Weights of a small mixture-of-experts language model, trained from scratch on English Wikipedia: 56M parameters.
Below are experts of layer 7 (counted from 0) of a mixture-of-experts language model. Rows are named gate (a neuron's input weights, with its number), up (a neuron's input weights, with its number) and show model dimensions 0-63. Each number is 128 + 32 x the weight over its row's rms, rounded and kept within 0 to 255.
Before each expert's rows: "mostly gets" lists some tokens that are sent to it at least half of the time; "gets" lists some tokens that make up at least twice as much of what it gets as of all text. This comes from a sample of Wikipedia text that the model never trained on. Tokens count by the router's weight.

# expert 14
mostly gets: " was", " in", " is", " be", " at", " were"
gets: " in", " was", "|", " is", " at", " were"
gate0 [121 136 189 119 140 143 156  87 119  99 176 131  72 147  72 148 159 107  97 134 129 178 138 101 127 104 194 134 156 150 132 131 132 122 154 100 198 118 136 151 159 162 144 141 112 128 107 117 161 131  90 136 156 124 137 111 164 136 147 117 130 142 153 166]
up0 [108 156  98 146  98 190 122 169 107 142 173  75 146 127 146 148 170 152 148 181 115 151 114  78 130 131 111 149 140  99 156 100 134 195  98 131 101  92  92 116  67  80 146 131 115  80 100 156  86 166 133 105 143 139 108 131  63 163 133 142 105  86 104 131]
gate1 [117 131 107 160 128 134 108 187 146 118  96 181 152 139 183 118  92 215 126  67 133 104 154 150 101 138 187 128 120 123 139 147  94  94 138 135 124 111 131 144  25  80  90 146 108 161 145  74 150 178 155 173 160 122  46 143 127  87 109 141 145  93 173 147]
up1 [133 140 111 109 140  66 128 137 135 156 117 182 156 162 108  97  94 209 120  84 148 174 138 126 157 107 129 165 139 136 144 105 121 112 148 148 134  74  81 163  85 103 108 197 113 170 146 117 153 142 145 155 178 122 111 152 123  88 109 160 178 135 129 159]
gate2 [126 110 144 131 158 145 158  53 128 171 104 107 129  80 163 108 121 115 138 150 119 109 137 115 111 150  96 118 124 149 123  58 150  87  87 123 139 107 165  51  81 166 118  61 184  98 128 112 115 121 131  90 158  97 158 133 168 148 142   7 131 170 130  96]
up2 [117 147 159 188 114 152 155 162 149 153 146  47 137 145 125 128 206 101 147 161 161 184 139  75  98 118  90 138 118 116 129  67 145 127 142 114 174 116 112 126 158 188 142 119 145 159 112 148  83 131  67 161 210 142 148 114  75 166 100 132 124 149  74 171]

# expert 12
mostly gets: " result", "clud", " belie", " respons", " Occup", " targ"
gets: "w", "it", "is", "k", "ol", "j"
gate0 [124  69  90 134  72 101 108 106 153 130 132 111  95 130  62  68 159 170 134 156 136 117 122  89 156 154 155 109  88 173 127 140 106 129 171 159  61 116  97 171 177 113  84 157 112 153 164 112 143  99  97 121 141 127 103 174 142  94 125 106 153 131 148 123]
up0 [152 125 106 140 138 119 142 112 104 111 161 147 143 125 125 151 128  85 150  50 124 129  55 145 118 120 148 137  83 155 135 132  80 117 161  97 126 106 103 121 123 147 214 104 170  92 147 181 108 155 138 220 103 157 124  86  94 123 170 140  74 134  82 126]
gate1 [ 94  73 134 155 162  94 115 168 123 161 128 148 127 154 110 113 140 133 162 152 143 137 134 160  86 124 104 110 126 131 151 111 128  84 140  89 123 159 169  92  90 123 205  94 142 114 108 100 130 146 176 136 115 128 145 124 131 128 118 188  79 137 106  60]
up1 [115 106 133 172 131 147  68 139  98 164 117 128 156 146 165 169 214 117 161 140 156 147 152 148 107 134 120 113 158 116 147 180 154 122 191 138 162 111 149  74 123 113 221  83 108  83 122 116 120 188 126 101  91 160 156 110 123 148 108 210 102 146 118 171]
gate2 [121 146 192 145 156  90 176 163 161 109 111  93 125 150 186 143 163 196 135 116 150  90 190 107  94 154 148 157  65 153 134 130 141 123 145 135 144 151 145 105 136 159 138 159 172  93 188  63 145 136 153 110 104 129 131 109 113 116 169  69 126 150 172 113]
up2 [173  91 135 131 127 119 158 127 175 147 123 139 129 111 152 144 168 114 100  88  89  97 143 162  90  91 134 121 119 137 163 159  83  54 132 152 118 154 201  85 106 124 110 147 145 107 170 173 145 152 109  99  70 138 122  76 131 106 147 106 156 114 132  79]

# expert 1
mostly gets: " Bh", " Ale", " Kh", " Hong", " Kal", "iang"
gets: "al", "h", "ur", "ar", "an", "a"
gate0 [136 104 103  75 133 126 155 139 144  82 108 153 167 133 177 116 122 138 105 170 161 119 141 158  99 148 136  61 116 116 119  84 168 168 163 162 151 147 131 125 166 142 206 121  64 139 180 150 104 123 142  57  58 131 110 128 110 156 112 120 128  91  75 162]
up0 [160 116 157 159 150 157 121 136 129 167 147 139 131 112  95 111 163 173 170 223 161 120 105 145  60 129 156  83 171 214 133 102 154 160 130 129 149 119 177 172 135 119  90 152 119 168 145 125 133 130 139 140 173 100 116 172 133 181  94 129 141 130 134 170]
gate1 [114 147 121 108  36 164  71 140 129 173 137 108 144 109 125 106 132 129 141  96 121 101 137 126 105 114  74  84 137 201 130 130 110  75  85 105 104 138 121  98 160 105  97 114 123 173 134 101 153 115 145 147 150 121  86 135 119 121 194 111 119 121 156 116]
up1 [ 78 206 133  78 171 142  99 148 105 195 101  86 158  32 121 131  93 158 144 119 110 154 162 155 165  61 141  99 111 223 155 129 123 102 155 119 168 136 114 114 174  77 133  95 132 156 110 101 159 155 127 142 154  46  78 125 124 113 105 160  79 185 114  96]
gate2 [126 114 136 173 142 177 111 156 162  68 126 215 167  93 117 145 167 113 155 124 154 192 141  79 166  47 146 148 196 165 157  96 104 123  81 122  83 144 121 127 122 118 195 170 139 105 150 164 151 105 111 205 141 177  94 105  98  92 152 125 170  94 152 107]
up2 [ 97 152 189 136 110 107 107 139  90 138 123 100 189 146 152 119  98 117 179 143 138 168 147 191 138 105  70 117 153 131 133  89 132  92 113 143 170 125 152 172  93 140 104 175 149 184  86 122 149  96 184 156 164  60 160 167 122  79 113  96  93 127  88 144]

# expert 3
mostly gets: "$", "AF", "X", " CA", " million", " Force"
gets: "on", "N", "S", "O", "P", "L"
gate0 [140 154  90 156 173 160 128 170 114 121  89 170 166 118 160 102  56 147  85 133 115 143 145 122 153 118 108  90 164 157 113 124  99 103 117 147 103  79 124 148 135  99 128 153 105 133 165 144 148 154 155 127 119 133 123 170 134 158 160 106 103 106  91  63]
up0 [168 117  80 137 144  65 138 129 171 125 112 103 164 145 157 137 111  69 141 141 103  92  87 155  96 145 141 154 164 110 177  94  98 132 200 147 140 149 129 143 123  98 152 112 144 147  92 186 158 102 115  67 174 150  83 108 115 179 177 136 133  87 116 148]
gate1 [151 143 146 129  81 227  83 176 145 121 107 148 119 122  91 172 214 139 162 176 183 176 160 137 191 163 140 119  97 166 165 138 104 177 154  97  86 170  71 142 143 127 121  93 146 113 101 131 126 163 134 156 127 126 164 126 194 117 173 121 133 154 107  89]
up1 [ 99  81 125 126  75 102 184 124  75 140  97 130  99 140 107  91 112 133 110 136 164 164 107 100 114  74 106 179 126  66 127 103 155  91  87 110 198 134 152 115 119  88 109 127 107  96 137 111 167 165 148 158  99 123 107 192 111 123  64 121 143  70 133 103]
gate2 [160  92  74  63 165 165 182  65 110 121  63 154 120 117  95 128 163 121 115 115  70 131 141 146  98  88 116 201 128 137 139 160 107 145  82 172  90 139 136 123 117  93 123 147  76 123 115  87  91  89 117 125  92 170 106 135 164 137  44 156 130 118  80 130]
up2 [ 95 122 153 182 101 150  82 130 176 114 144 131 105 148 153 125 101 137 138 158 129 105 107  95 144 119 170  89 110 110 144  97 186 111 171  67 166 100  90 133 108 159 137 132 163 154 110 180 150 118 130 118 121  76 136 134 124 107 163 157 145 131 148 113]

# expert 10
mostly gets: ":", "p", "):", " March", " Rep", " Coordinates"
gets: ":", " |", "p", "-", ";", "="
gate0 [139  98 105 197 154 153 158  91 152  56 134  84 194 110 128 180 136  91 110 143 112  99 129 110  72 124 124  74  98  93  63 101 108 143 126 121 106 156  55 153 103 101 129 183 113  89 118  90  74 132 191 133 118 103 172 191 173 132  65  37 116 153 107 120]
up0 [120 186 117 113 103 134  67 128 107 118  62 167 121  86 125 177 125 148 138 108 154  90 148 106 148 112 114 166 117 126 160  99 106 170  95 123 138  87 145 109  73 146  87  69 195 196 124 133 193 103 148  70 144 111 139 164 132 127 158 162 126 156 116 106]
gate1 [ 98 145 146 138 174  77 207 116  49 150 193 162 129 142 116 157  89 119 170 183 144  84  95 110 156 150 116 105 151 220 127 111 120  98 110 125  75 184 178 124 110 110 154 112 117  98 121 121 162 143 193 102 112 115 130 149 151 178 199 127  97  89  94 103]
up1 [102 102 131 144 147 101 110 152 158  59 145 109 168 131 165 108 154 120 133 142  83 155 143 137 101 133 144 133 135 111 119 156 136 195 122 141 142 150 115 134  85  80 151 145  92  81 151 106 120 145 148 111  95 129  85 130 145  97 163 183  62 159 131 104]
gate2 [114 147 146 113 155 153 140  98 144 108 142 160 147 132  89  86 172 155  77 106 193  88 112 129 123 153 123 172 114 176 129 165 151 150 154 127 147 112 113  88 139 110 147 123 161 153 142 159 200  69 129 134 149  84  74 110 131 183 157 112 136 137 185 162]
up2 [145 124  77 152 135 139 108 179 155 141 142 134 120 179 106 147 138 132  43 134 183 151  96 163 113 170 116 117  75 145  56 140 142 106 138 119 109 191 117 106 171  93 139 120 142 108 129 177 120 130 155  93 157 100 135 139  96 180 179 117  78 109 178 216]

# expert 6
mostly gets: "),", "\",", ",", ".,", "\")", " ,"
gets: ",", ")", "),", ".", ";", "\","
gate0 [167 121  90  40 160 104  92 174 171 110 118 158 118  79 126 142  30 150 112 147 132  75 111  95 178  83 130 120 231 164 140 150 109 111  89 171 150 159 106 149 120 109 155 144 108 115 182 102 144  98 141 112 149 146 138 117  84 177 173 113 126 127 124 129]
up0 [116 117 139 196 167 158  97  97 120 134  73 110 150 109 150  95 121 121  95 129 138 110 141 103  75 132  90 143 107 124 143 156  76 102 169 138 124 138 178 170 160  92 106 127  91 146 124 127 207 148  61 128 106 112 104  97 212  91  68 123 121  83 163  95]
gate1 [157 114  92  88  86 131 151  79 110 133  92 118 164  72 155 121 122 137  98 140 121 102 170  99 151 124 124 141 148 124 167  69 193  61 147 139 141 158 157 100 169  76  87 154  64 160 147 172 127  90  91 123  93 160 114 108 135 132 191 103 172  86 142 107]
up1 [135 150  91 114 162 119 103 140 116 157 176 160 124 151  94 103 172 152  80 113 109 116 100 171  91 178 140 111  71 107 107 136 118  94  79 113 142 142 148 168 153 107 108 140 148 119 132 129 120 201  99 163 114  78 145  88  86 160 100 145 104  78  94 115]
gate2 [118 101 112 117 135 143  77 137 131  75  90 130  91  87 106 157 176 101 120 142 130 147 130 118  82 107 159 151 101  83 184 122 100 101 129 109 158 149 175 156 119  78  93 127 114  95 155 105 122 185  93  83 141  89  94 120  73 123 134 125 145 115 160 155]
up2 [ 98 148 160  90 143 148 161 180  83 161  83 121 148 121 161 130  88 104 126 166 147  90 122 146 143  81 127 139 128 129 131 104  87 141 149 123 143  31 135 105  80 142  78 132 131 117 145 126 133 147 213 155 114 158 105 122 190 150  91 145 130 135 129  80]

# expert 2
mostly gets: " However", ".\"", "pite", " songs", " however", " shows"
gets: ".", "s", "m", " m", "or", " s"
gate0 [150 142 132 166  82 108 149 100 103  75 179 144 126  61 117 133 119 150 153 120 127 164 146  94  95 147 124 110 144 149  81 149 120 188 102 197 120 131 140 109  59 128 166 113  54 112 195 126 163 116 176 100 127 126 122 161 148 132 155 115 124 134 153 154]
up0 [123 100 139 121 109 183  87 155  89 109 140  98 167 102 195  94 157  82 124 103 102 145 186 137  93 126 186 144  56 149 158 123 176 126  94 119 148  60  58  50 134 137  97  49 106 161  88 119 107 170 116 117 135 151 130 107 107 163 149 183  89 102 106 150]
gate1 [ 90 155 109 172 129  88 181 124 157  88  98 100 117  85 124 154 144 103 176 155  97  88 110 110 180 143  74 132 133 110 133 152 111 196 155 109 172 112 113  92 112 125 119  70 114 159 111 173 140 166  67 165 119 145 121 140 138 119  74 135 120 200 110 112]
up1 [147 119 120 101 158 122 118 126 179 145  83 182 236  95 106  96 116 146 124  91 149 142 139 127 132 105 158 153 115 177 113 125  85  66  81 132  96 138 129 102 216  93 164 137 150 166 117 129  51 105 152 151  73 130 160 147 113 117 165 142 191  43 144  74]
gate2 [124 157 176  95 140  88 151 125 144 113 184 125  98 146  84 162 112 108  95 138 122 112  83 128 108 116 127 144 151  94 130 117 164  98 167 178 128  58 135 129 151 136 128 168  86 109 131 117 128 147 146 108 114 147 135 100 137 190  91 100 143 114 144 151]
up2 [135 124  88 165 126 115  96 118 140 109 113 151 102 172 124 133 114 153 122 106 134 120 109 109 197 110  66 119  93 114 147 200 155 138 175 126 121 146  99 101 137 143  51 164 112 104  94 187 137 153 119 101 148 128  97 110 126 145 114 135 139 176 160 140]

# expert 8
mostly gets: "ie", " Episode", " Di", " Year", " Animal", "io"
gets: "i", "o", "ie", "a", "ine", "u"
gate0 [122 107 163 163 126 163 150  88 206 116 135 104 197 100 117 171 118 132 138 125 101 128 152 179 152  97 164  72 147 208 121 125 130 145 115 122 162 136 127 127 150  89 140 127 129 192 119 120  83 100  90 124 191 145 126 159 149 122 127 111 130 128 121 147]
up0 [101 131 144 127  91 162 135 160  91 150 149 153  68 120 146 133 132 136 141  74 112  87 102 123  92 146  73 159 158 122 121 155 151  85 156  73 113 141 108 139  89 155  38 100 140 125 113  99 166 129 150  89 161  88  76 145 144 155 111 123 107 110 134 128]
gate1 [131 148  92  88 146 144 148 136 186 108 126 100 133 157 171 177 121 161  94  75 171  85  95  87 111 155 159 133 123 103 181 154 180 124 146 129 197 106  66 165 120 116  98 163  90 152 154 102 178 160  92 138 171 118 127  88 147 102 171 110  83  73 156 141]
up1 [205 175 116 130 144 116 110 107 144 142 113 133 116 162 123 118 149 119 109 101 168 142  53 146 116 150 151 181 124 161 181 116 225 190 151 144 134 131  82 170 142 118  85 156  72 121 140  88 132  62 126  89 186 146  73 146 144 133 123 162  89 128 191 162]
gate2 [141 118 163 115 131  93 117 159 161  73 111  92 134 226 134 108 108 138 120 126 142 117  95 153  35 114  79  96 120 170 200 128  93 113 185 159 112 155 108 100 164 116 103 114 113 129 152  75 137 121 114 119  99  41 130  75 109  99  77 136 183 110 127 116]
up2 [175  72 172 130 143 125 118 137 164 152 130 129 158  96  86 127 161  89  93 138  78 144 121 146  92  98 136  80 140 109 127 206 132  95 137  75  74 155 123 147 171 137 129  96 102 146  68  98 152 119 105 148  82 141 150  85 150 175 146 119  85 109 130 106]

# expert 4
mostly gets: "–", " and", " to", " or", " &", " than"
gets: " to", " and", "–", " |", " or", "ly"
gate0 [157 168  78 169 121 117  95 126 158 105 175 179 101 137  97  80 128 106 147  80 102 151 134 107 131 123 144 205 117 165 166  81 102 102 132 162 110 156 143 111  85  99 155 127 135 103 143 120 119 172 157  70 119 136 180 231  77 105  94 126 162 143 119 167]
up0 [136 138 102 153 112 139 153 151 149  96 110 143 126 136 116 143 137  60 155 116  85 188 122 182 152 163 209 151 120 138 142 112 108 110  82 147 144 113  67 149 109  78 160 174 161  70 142 119 100  48 113 114 129 144 107 116 108 123 137 116 100  73  71 120]
gate1 [154  99 194 103 128 161 150 120 129 102 138 125 130  70 118 167 129  94 138 213 132 102 178 136 168 128 103 127 128 163 111 134 131 119 185 123 167  93 176 135 156 148  81 159  73 177 170 134 162 135 104 184 132 142 148  78 152 190 108 114 123 139  91 108]
up1 [124 154  61 152  97 106 121 135  85  97 137 174  85 127 113 174 167 115 132 107 122 152 138 139 124 141  91  88 100  66 141  87  73 112 149 134 141 123 104 128 116 110 151 140 181 128 167  85  94 168  99  73 138 144 137 131 119  90 147 152 161 117 102 111]
gate2 [122  66 168 111 134  60 145 176 191 166 108 201 174  74  90 150 138 106 135 100  83 115 131 164 132 140 126 104 142 100 135 135 131 172 120  84 115 136 101 142  98  54 149 146 112 127 137  97 131 182  89 119 111 169 135 107  52 158 169  73 133  99  77 179]
up2 [151 152  67 107 130 113  62 159 158 132 175 134 151 123  87 145 126  95  73  71 122  99 129 174 106 157 146 126 137 115 185 170 137 241 104  94  92 120 124 162  83 117 130 126 111 140 102 111  75 171 130 134 120  94 148 126 108 119  86  86 167 149  34 150]

# expert 9
mostly gets: "\n", "\n ", " (\"", "\n\n", " ==", "|---|---|---|---|"
gets: "\n", " (", " \"", "==", "\n ", " =="
gate0 [ 77 145 140 148 118 156 167 236 115  95 161 103 138 110 157  61  94 131 153  98 156 156 141 118 151 160  94 107 109 149 110 153 145 152 109  85 134 128 158 120 123 105 103 142 117 137 133  83  81 130 107 147 103 157 140 100 120 145 169 142 155 160 165 148]
up0 [138 150 145 150 166 176 145 139 175 142 129 166 157  93 109 133 157 150 140 133 129 154 132 158 111 148 137 137  83 183 138  90  58  85 107 158  99  91 118 119 107 185 160 156 149 149 110 129 152 118 114 135 187 185 170 155 170 109 153 127 114 144  81  88]
gate1 [116 142 165 120 157 124  99  95 141 108  63 110  73 123 159 117 163 143 116 166 119 142 169  98  55 110 131 178  94 152 161 167 121 149 148 114 175 171 151 176 175 101 142 141 142 183 137 117 115 109 123 105  77 211 123  86  59 189  76 140 105  77 172 115]
up1 [101 212 147  66  99 149 152  71 157 107  83 158 179 102 171 146 159 156 105 120 144 114 113 118 151  91 124 135  37  71 106 140 144 130 126  63 144 166 117 143 137 133 114 161 128 183 131 170 158 156  96 110 100 145 191 101 133 191 102 121 106 129 133 146]
gate2 [178 145 154 175 111  95 194 105 122 137 141 123  96 132 100 154  81 125 101  96 118  80 109 103 156 153 116 130 107 183  80  83  97  77 147 150 161 147 109 142 133 159 135 151 154 165 148 206 114 124  90  57 181 125 116 117 155 156 119 139 145  98  96 104]
up2 [153 148 201  91 146 118  95 144 138 182  56 162  90 137  93 140 133  66  72 123  99 138 155 174 174 145 137  84 128 116 162  87 131 163 174  76 159 166  88 104  97 174 130 109 133 140 105 179 135 101  94 108 165 129 131  70 148 133 146 113 106 118 150 149]

# expert 13
mostly gets: " left", " red", " returned", " test", " found", " birth"
gets: "ed", "ing", "ated", "ight", "es", "ted"
gate0 [ 89  99  68 152 145 117 112 150 118 124 147 110 153 114  97  96 175 137 122 142 125 133 171 154 204 126 165 177 164 147  85 148  11 138 123 138 101 126 160 128 166 127 118 246 101 113 135 148 113 150  69  87 114  87 153 162  88  91 119 126 170  83  98 159]
up0 [206 129 107 147 118 133 185  94 110 145 132 101 194 104  86 129 114 110  93 143 132  92  63  86  57 172 137 146 114  82 128 107 136 144 112 146 144 116 173 100 160 112 109 125 106 164 105 106  82 132 139 133 124 105 129 121 152 176 133 127 173 120 149 112]
gate1 [ 68 118 112 126 122 154 197 124 118 116 147 136  91 135 112 107 139  81 115 139  62 156  93  71 139 107  81  83 190 153 169 104 158 116 130 121 114  91 104 154 105 142  99 153 117 147 127 153 172 154 190 161 148 107  91  83  90  95 104 122 181 156 161 115]
up1 [172  78 168  87 137 115  94 103 191 133 149  97 179 150 114 123 112 162 138 154 169  71 154 191 157 111 132 142  72  72  86 173  65 141 101 183 105 142 138 139 144 161 123 130 176 154 146  98 105 119  55 120 190 135  84 154 150 190 126 124  99 123 114 151]
gate2 [194 182 130 131 159 148 132 135 128 134 100  99  80 103 143  83 144 160 106 117 112 102 138  66 143 166  75 143  94 124  94 152 136  83 193 117 105 208 169 106 128  71 172 167  97 140 113 125 135 255 166 170 135 144 188 165 120 181 109 124 164 186  77 109]
up2 [174 117 104 141 131 156 152 109 152  73 142 113  75 184  70 108 120  92  94 138  97 122  81 127 126 159  60 134  95 118 141 154 132 129 150 144  84 107 145 126 124 160 137  91 120 139 141 164 118  86 110 159 125 167  97 112 156  90 162 159 143 104 144 126]

# expert 5
mostly gets: " a", " an", " A", " his", " their", " her"
gets: " the", " a", "'s", " A", " The", " his"
gate0 [154  94 132  86 175  82 120 120  90 160 105 144 132  87 145 145 157 173 185 120 169 141 102  97 208 152 125 195 154 101 177  82 114 108  75 152 143 137  85 100 130 174 134 120 182  45  65 120 153 118 147 158 100 122 160  66 141 153 111 120  97 152 202 109]
up0 [143 118 140 172  88 145 134 141 123  57 134 156 155 158 150 138 175 108 113 107 134 210 131 181 152 141 101  91 174 145 137 110  97 165 139  77 134 165  78 130 182 178 151 143 146 117 137 125 130 108 174 144 203 125 129 114 155  79 145  94 120 168 204 104]
gate1 [ 75 129 137  96 136 176  90 118 159 145 131 107 120 109  74 143 113 131 130 150  97 117 162 190 130 141 136 156 117 148  97 149 107  91 137 224 105 129 117 133  62 129 128  71 106  79 156 139 133 159 162 183 147  90 107 100 156 119  67 134 160  91 114 180]
up1 [150 102 132 146 104  73 130 142 158  83  98 192 137 157 157 123 173 174  89  76 227 162  83  86 139 127 130 128 137  92 131 165 135 189 119 114 103 130 153 145 178 153 110 170 151 110 164 157 115 129  87  75  99 174 138  97 138 147 163 146  94 146 159  88]
gate2 [142 114 102 205  96 147  92 149 102 131 154 153 140 115  95 141 115 146 171 137  49  77 129  82 162 122 185 134 205 118  85 166 119 135  93 128  62 139 177 133  98 129 108  95 103 163 120 142 139 120  97 131 194 133 108 130 112 107  87 161  92  88 192  93]
up2 [134  96 105 155  97 130  80 118 139 128 130 136 114 122  88  87 145  84 155 150 107 124 145 143 122 117  99 135 152 209 111  97 181 119 114 138 111  51 141  91  67 100 174 111 156 104 168 114 123 131 169 124  75 111 172 147  90 200 139 130 133 156 138 114]